Weights of a small mixture-of-experts language model, trained from scratch on English Wikipedia: width 256, 2 picks a token.
Below are experts of layer 7 (counted from 0) of a mixture-of-experts language model. Rows are named router (the router's row for the expert), up (a neuron's input weights, with its number) and show model dimensions 128-255. Each number is 128 + 32 x the weight over its row's rms, rounded and kept within 0 to 255. Numbers have three digits each.
After each expert's rows: "comes after" lists some tokens at least twice as common just before its tokens as in all text. This comes from a sample of Wikipedia text that the model never trained on. Tokens count by the router's weight.

# expert 14
router:151160136089085153155100158098111135161132142145121112120077105091158151177184094095133090153075097133150107095129113169100127135101164101129106177108093125097105143105090163170141159112097141109101112159098124106110183153154100073162112112128152088119079118156090129114076096148175136166172119157154086167163175145079087158103140152111177115170087187140131153166113119108161094081083
up0:184162146093091170102103174070105142099139151088167146070131069072140133159170114133126107177107117074166129110154074117080125142055163085132093160127135144130097145053156198157194134137134130067108101144131173101132183122157077097132119108084160081146094122200144187122126067150127080164102105122121055128092138116089118152166185173138141096118105119169096164150125134114110079098109
up1:168121083086099160102064182072118135136175111113140089078157070106149116210105085148117134094103082101149088139132153172125113148082136116129097136135130136124098126077084165079176171212128135094152110076141095098067151126176066108155143124105158104128143120168053126128116101159133071164155115110155127119121164116085143166131167129111193115145166165166179130113163117103172098065112
up2:149157168085139151139113186143127147105177090135093108082108130074130124185154072130116077147131100138140106134143081154115083104119153111133094120028125129105111138116105105070165144122138190136105113153185151098122177107169094093151118112128113108163139107146099176159149102123136097186177139129104069109152119095073086103116120173110171054118143129150143204112116148142148123087083
up3:149127139138084147093084167133132100071129072129130178111117114093125163186196127072222132148132139101147088166158071097078136170098176061171101134138133151140114166158165149117157183159127163094160136083099147146102144082170080076099111111098115067143147090171183170122159114175174163191130106181154079131128099159115119109125136129132135153158176079151103113133088091155116091127109
up4:084121123119157129078133146100108116126187107118116131156098137100102126102164101137192114141122139124132118080098165165086128121112093129104126156109216112112052117115066139184106144118134186142134132103131182085056178142152138106110144105178113123100130109156139171140093092109129124124158111184142122078153151146072131112180161132072145147126114153110180206143133120129109060119097
up5:158137087099144146123070167117127130113171124107115139058132085089114155122120138129124068169103094122130121124120129144109163155092152079113062129034168162087133182113094164122192143144133137133120104098116134101118170121131101104169162100111171107162117068158077136144115092175156068154128153145155090127152135105064144152159173169079137098160152119145179167172116121130157087074115
up6:132113101084117124140099132140127139100158100134172123142132125056083111182176134108148117106098134127174152176127142189141107128113161141131078187141144164128082160118059138089178127137153145119125159168135153132147154166096103130138127091165111075175148099114104155121119097113136130131135134135181069115134167135119075066085153183057171112152114123112184163156158152133098076123130
comes after: " in", " |", "\"", " on", ")", " during"

# expert 39
router:188159082098079173171074180096104126169132131101121171112116082110122107157162113113166102159080049102104128089113100153096134145065119093123089165122124175080121157116069142108164167119117157097121087124100115093082142160160110121182099118108156077090099090155089155146121097162178129181176122181176068163175165156106096115110156137099161148157112151157162160151139084131163093107101
up0:101125115098120147169026126074138136158167145082146096066133156076155160119183099102117031158110071069143130118119141156091129159133178113129091147130070152102118137116099169170146188137106122102095126086099106099134128142144104116139101101099186133159074086175081094146105091111191058137131147127168111057170146140097105073111124164107134146145136129138139147152106134121114087115116
up1:118113130157125157105078147069112193085159111112165092127139128094080127190136132080145110143077103090130189074103127149069163146126162103161135096149089149072125159137121159116162144120122131099075122153142156115029151148131088126118140098155124073120131145074072147084109115123165080139111161145152104133095107158106175146214159167137124132158085112131151074197107124139093088094074
up2:173103081111116167126084141084163130186133089085148046110104077070068139147110112134096135167090114076103113146164119143111159114115135077174104189123075082112149143120118112095139159109084147116150120179129054113111138122041121074131196125101106060162110095131133084127130139131116118124203096136119200099176099163122157128171103208131158098120111114180089141114050083122164127156109
up3:162161152136110165109078135142125125144178114129079150130076112076107141178129101158114137183106120079131159127138133100096133155116129142076116126063158207141109143115117139095164124100115112120081134148106128125106142164167101081143161121062139079065106132154116145145120117145124112165134143107159084131182147193071085132135167185109139085162050165151146186147106118175175116128089
up4:155193098099122170104106147092146132176135099105194131109106120091148132148116076097088085108062140128129102176136073179108095130069159110180079152119113145120107163096149135103105132089146171102134134139105105118118158130166082162147110121125170051117109120127140181145088102136156134145132138170162121180115169157123098131098143153104091107176118099182123144169077144097159086161069
up5:081148069143134186103083148181078222089169101094074124118148134114133113125102125104131122065121121147127111132106097087077151156128128060142112116135086155083138126112082122099144127197087189105097066124142132146119166142175101115110141168124145025104158070077103162125096121142095128122204081101160132104141116187075139061102189117125112154128127143128076112156098132070110102145098
up6:134157092093142140135132108125091186147153120128160170084125155141200070141103141159119079114138074146114095136079122168100156166130106121195094147140076134082143125140056130042079170140096135150097071109076147108137148135090134112164087087091126078142137100084124162124143136152120128135146153101130068147153138161123071118130115123072131176151155160137112142147148116101151132094133
comes after: " |", ".", " for", " of", " on", " where"

# expert 27
router:156171133105089171173086192103104090137151138093120117124111065077168178138162107086141099154067113126166114106118110146095128160106142080132109160072104132088151175095094180157158162165141158108126109132132115093085174182141094106173107129068152099146124101133108146143115092185159128183146055146147092125149171127090116104141161155104150116167113127174135173192114139103173102123088
up3:158146121051140145070062089078099129158165117130158152100101101100168125145126104124176068137048121086130110121083106130085138166086135116118054159167106132086122181101078179123130129118149149121068145096111103090089134167122104138144154112111172097120081131174138148144023065138167119157116124188151107089120159154126097140186132137100174110132114122153119173182114105134123097138106
up4:097132158099082182186138097146098137129149145117159167118101076146091116148194124159172084156147111148157128139134140162065153186111101117084110168099097093111081132127077108157133152125105108128131134108064152134148147121214107130185129144123141066128103081114126159142118105126112163112155151150136122069145118172067108111125193120069151133116146113134120117126137113128149038124100
up5:156153129007127204145125118144110143132137109087170163138102063132125060143124106130116121108103101167141115121163145126131104163080120131050078114179122134121100149137084091101111149190149143107131102109118128121115132113189102079193124126146173110108178117120104139136151092085132138132143176165155136169170144181109122086091162129091137123206178155129127160122135131148077074090085
up6:158118089105124139151107183059101084137168064159150167098083116114113156142159089099177088153126100112164150115147140202122092107102094141121069120120113173102065168082112101166148127062161118099150145116148171159125144128160107119140139099104129085097125102119129170150118107139127173165138095142131147119165142116088094170095141167088154078122106128147128168165141099127104102104134
up7:096143076099123182138123121143097122123153090154235151128143098142118117139186140163188145187130112096151129107113102102148095128101136133067096188139108108159083177137047166132134143103111135080101149102124140131147166093124137173194106120119129118086134093173158192176115115125160162142130131157124114129149122128142078076082213118067148086106131183134183177132065122117065109136135
up8:099085147065072161144074151096112147065173055135163153106120089139161158196113155121165100128121108064159088133118075171110099129118148146104092150134101179149154117152061121113109166162126133120103114150165105098125107149158089073135139091085172107123152093154132177199072116084145123161099099160187083131157176069134104123144101144136171134173120177153145154130114094139075127108114
up9:181104144116121154077074138155132092126122080130184068147091090158164155194172114124137085097141109074110143121162097135030080139099115143144099099094127179121056167061112082098123144112099149113172097126133182124140142166125153121128150114086136125076097132105092123082175044143142160135183102182161090214150174141191109094115097125109092078133111086110085147096164131215179113120048
comes after: "0", "9", "8", "1", "7", "2"

# expert 31
router:169159090093074187154078164091131131145174161111150164117092097108125160167143092093174093166077120122125134066131111188073138167084180118138087167098090138084111157100110130127160189075075157120118085143096148089126144166180075120174106105119185092118115091156119180126102111152161134166173091142178060116161166112101117167137144149088178139163094130139145155175142095132156082115083
up0:204150130083131114101118122100152139139091239121068153177084133090106116125169109083156114116113150134130117121093115168143117140058135138109125149161101134082154181136120148110175058093182152118120121116163154086097112135147106122160160145141108103136126095129076123155096099108206092172147098119187113162123159119149059150147135147070153124170139086120085112153118098122166071115102
up1:155140113059085196176082162085153172139137097104131098081154094051167148091123109128131086141117071146124094126161094114083103136099156158153093200113111138076147160171117156154152183169090153094134061157135096049124144123124092086191138106118163109205109134098078092108061097102122093126148104127116121114150117190085088144098149143133150133185099111154056131106099167111166112081147
up2:156144152125089112146101124108126145120112107085149093133108093073117128124171121126137132111070061111108131107144092147109104116122113081113057134095121133123115212122081148153178171153112170114058097141149098101099156168146079129119181122067156095113096082183077161124157042177142108191146097177155103123195180128141121138142175129140155129160119160144173112183099129125130097061077
up3:136156127098076104113151159065125171127119131123116093090139115122091091097141071115164088113122152132180145137107118148127171177113196126143140185163163127054131181129118138119151125154054144099125106142155135102093126124142052095168125137117161058165096124146052132083101092126114125154177060078142089103081170119107133131071152093129185129159169137135175121150139115117138103106097
up4:171142123150131204111157099075116105075143171105116124142120142101110111154152121097171037145094143153169112168062125139134101204096145151133117186136116108111086195100100105081178093123105092123064144128137098130163119120190145134136141115107143078111101152131095103112101110167115139152127129138118118167133131136120107107127172117081160093141171148173156149109097143152126085133081
up5:150154084102141209106139179095107096194190077087104128107152119141128146103113111093173095098116136125143168175188136143054134163073156107176118126097139106097119186087137116178111155135129170146148129152073140113113153078158101067151083233066165068127126096104052120109129106135089152103137178196092144104112147137063156147094168171113146136099089131143100199152105103162193132138080
up6:095189076079123169181068147076111157144203080105142099154123144063202208081110120123118124162122128060123128088114098130148163165104192145149135202094110099136147126124138167135113132113112109120131159149087110100120148136088087118184186184062167147093111124151098116089061131138161171129144077091139125157151127124167100166109128110113128135154062128128107132132131092102231114076131
comes after: ",", " and", " he", " also", ")", " a"

# expert 1
router:136175123108093152154104136112143139177166154082166187135077090098078140181147094149138108175085107107134142127107108170107193152070131081102087179105113131110117185100084140172167139109113142106122087139119090082090153159132066131150113138085157073120116104148087178110105092157163140158141114149170082128169149156105073097125152161097154111150085132162164182165122126089174112109102
up0:130144162163130146096112128114207196114223174119145122133146174087137150141125103090159061111126121141241146107100128168165115143108112112102084122134158185108125152106154122151182174141115102106098152144088131134105161152130128124110185157141097121157104109129114116134154082107125099151107180154129167136069100174119116167199137182114087129083130127116111153112115095131121087157093
up1:187202143112140173157040124134091127155120165098122167104106114074142136148134081115127077075047080119085144087138107205157112103106119080120134130097091111093113137114134140133114178101079132149097093100124172085050143125127099147147143110118168126153096091154112081153142105136160091199152107105124145114131137132111097094141146157084154164164125118177105152189149082100107081130084
up2:109203126098141142139104180129077114138143091113113090079067151109124106098137086145166088140082101124109153119027094114129177194132132082145096144089142149084126179123106165112105094144148145135121123109097142141098190129139110079141089118099122116099071129119095144069130088107136107132138126168146130152138161172081046165140148115069118064133156147184130171187114144141192114107132
up3:111158144098147158180087168117117106138128141105079160100119110141161173146164107139153091139117124071142103134119063147114092145117148083121122150046140134105136164116100118145139115124059117116107163083134113127088141095180148086113137158073124104107077081133103176125082105103124091210135094148117148125140170126035136127128205145154131134122084138203123172177111114165101062099096
up4:134177083121052151116164118139127145124140125089128112086100081116110111124116089109160102127105071184139090071097130147151080140115169058126101114119121119052139149091100188172107174104079189135075178123106196132100141115158095122113087123147199118135117091150164152156117091138138082170145131119120056062064119113079158124097139172154158142114149141151148102185154160132083110113093
up5:138174147098109156129122163116109149137144146109109149091128088129109101154146109095198094161095118111180111099091126160120139175047122082089103115107117149052113178116109150156169157144121126124078094045130161114088166124143074079157158158101173069133153083137134160149096140154151166180184167186157102096131169116103092124088149159058173127142115134161123157161145105108180087068063
up6:129169136151143111146095113112155113136128121144104162117105139135165133104124089148200120183107072100158085177110091138093143142103082103122058225135136123052122087147068146132109090120110154148118132142101105142076142091141027089175095161095160114134184153132164126185171129111148120128130083102097094084133151082079164178170135105111111137162122159176074109189111130110140124128163
comes after: " in", "s", " to", ",", " a", " at"

# expert 15
router:158164105108096165205083153100089163120124141115147130112093088075166098182144118111161112145074089077146127079077110185113117137089124116136102166094110104104117172106094166141177151117083172090077133110079147108095160189157101090177109090089180072090111117168108136108132099143151113174161098129169116142131181142080101168139166148120148119130071146161124155166139107113174123090119
up3:153131064127087123138127134083144144110211107164132143092127125053116130150165144105183071147105161104096089144110142127103144138107198136167055120108067130135122126127084153106140133136043136103122127095122158128147161188130122073123134066129111130220139110139144143107125043136166118170183105165139153121162127104148125146154094158108209106154096116180091142120096131115191086140117
up4:125129135119101122122088103077112168158176163138132177142093135084153151141138147144142121121081059120119109115127103170114121092094193092113087155086100144137155126106084171129154204144146128107127103099063113100129146181193092138145140120066169140097104039156110124132134107135178082171079116144199154087140151165091095109137112204096117150174110144145120127161094133130150079156138
up5:152187098084096151119101171100115130081152109151076199133131080093147142178166117113161123177092091121094121144125120165147115117111127148107101161087156120105127200086083169092126140137167129097163113118145114122096118134159102107200114104129120099104125100116085118141127107161154108155112145134166131112155151103120118151127094198094171106124142150175100141168134143119157083087148
up6:115136076086052138099114118091105174161167096116138161127125123115096130147127126121171114193097095112119051186117165111102059111107153120115071144107083202112129175112120155140145122162122134114153093123173119099148163150176099125166142115087148124115142117172122155116121072127171119174139090133134118151173155101115089146149147150082133092144124135167152177149055153075186120083112
up7:168115101089114137137070176063141162187106146055159077099104034108140131220119053149145105131065102102134155072153113172085202145118105098152137161159093169106119186132094135145142151108054126124133080100119085094104128109082137118148081124134154129105156098095099146160092113142176075192193131142206137152135136192119160147127127098137095110192168097116160163187167155085170097109118
up8:161139077119129130128061128125150089084168123084126120134053074071106147200106097087124134113117116128145098046136116102066140101122130149156110119147098165146093211112083189135138143136105109106097148117135130075076126147169159068175115059165125109195114099096107119191108063189169110150108151122134138173181118189114164108107103157146134142167155165187190115142070105174141103115131
up9:093107117098141143122137177096074126102166198139141131056135091096089123123164161086105132168095065128120100087160127146099152074090177118131124134154111094153106112121088151193120175103087143100118145161095123118121126213123121044138172119099143128113104084129144146146145111211164120154115134181159098115183124142159123100107172149090187164135112159137167198128137109149163097148133
comes after: " ", "1", "'", "3", "5", "4"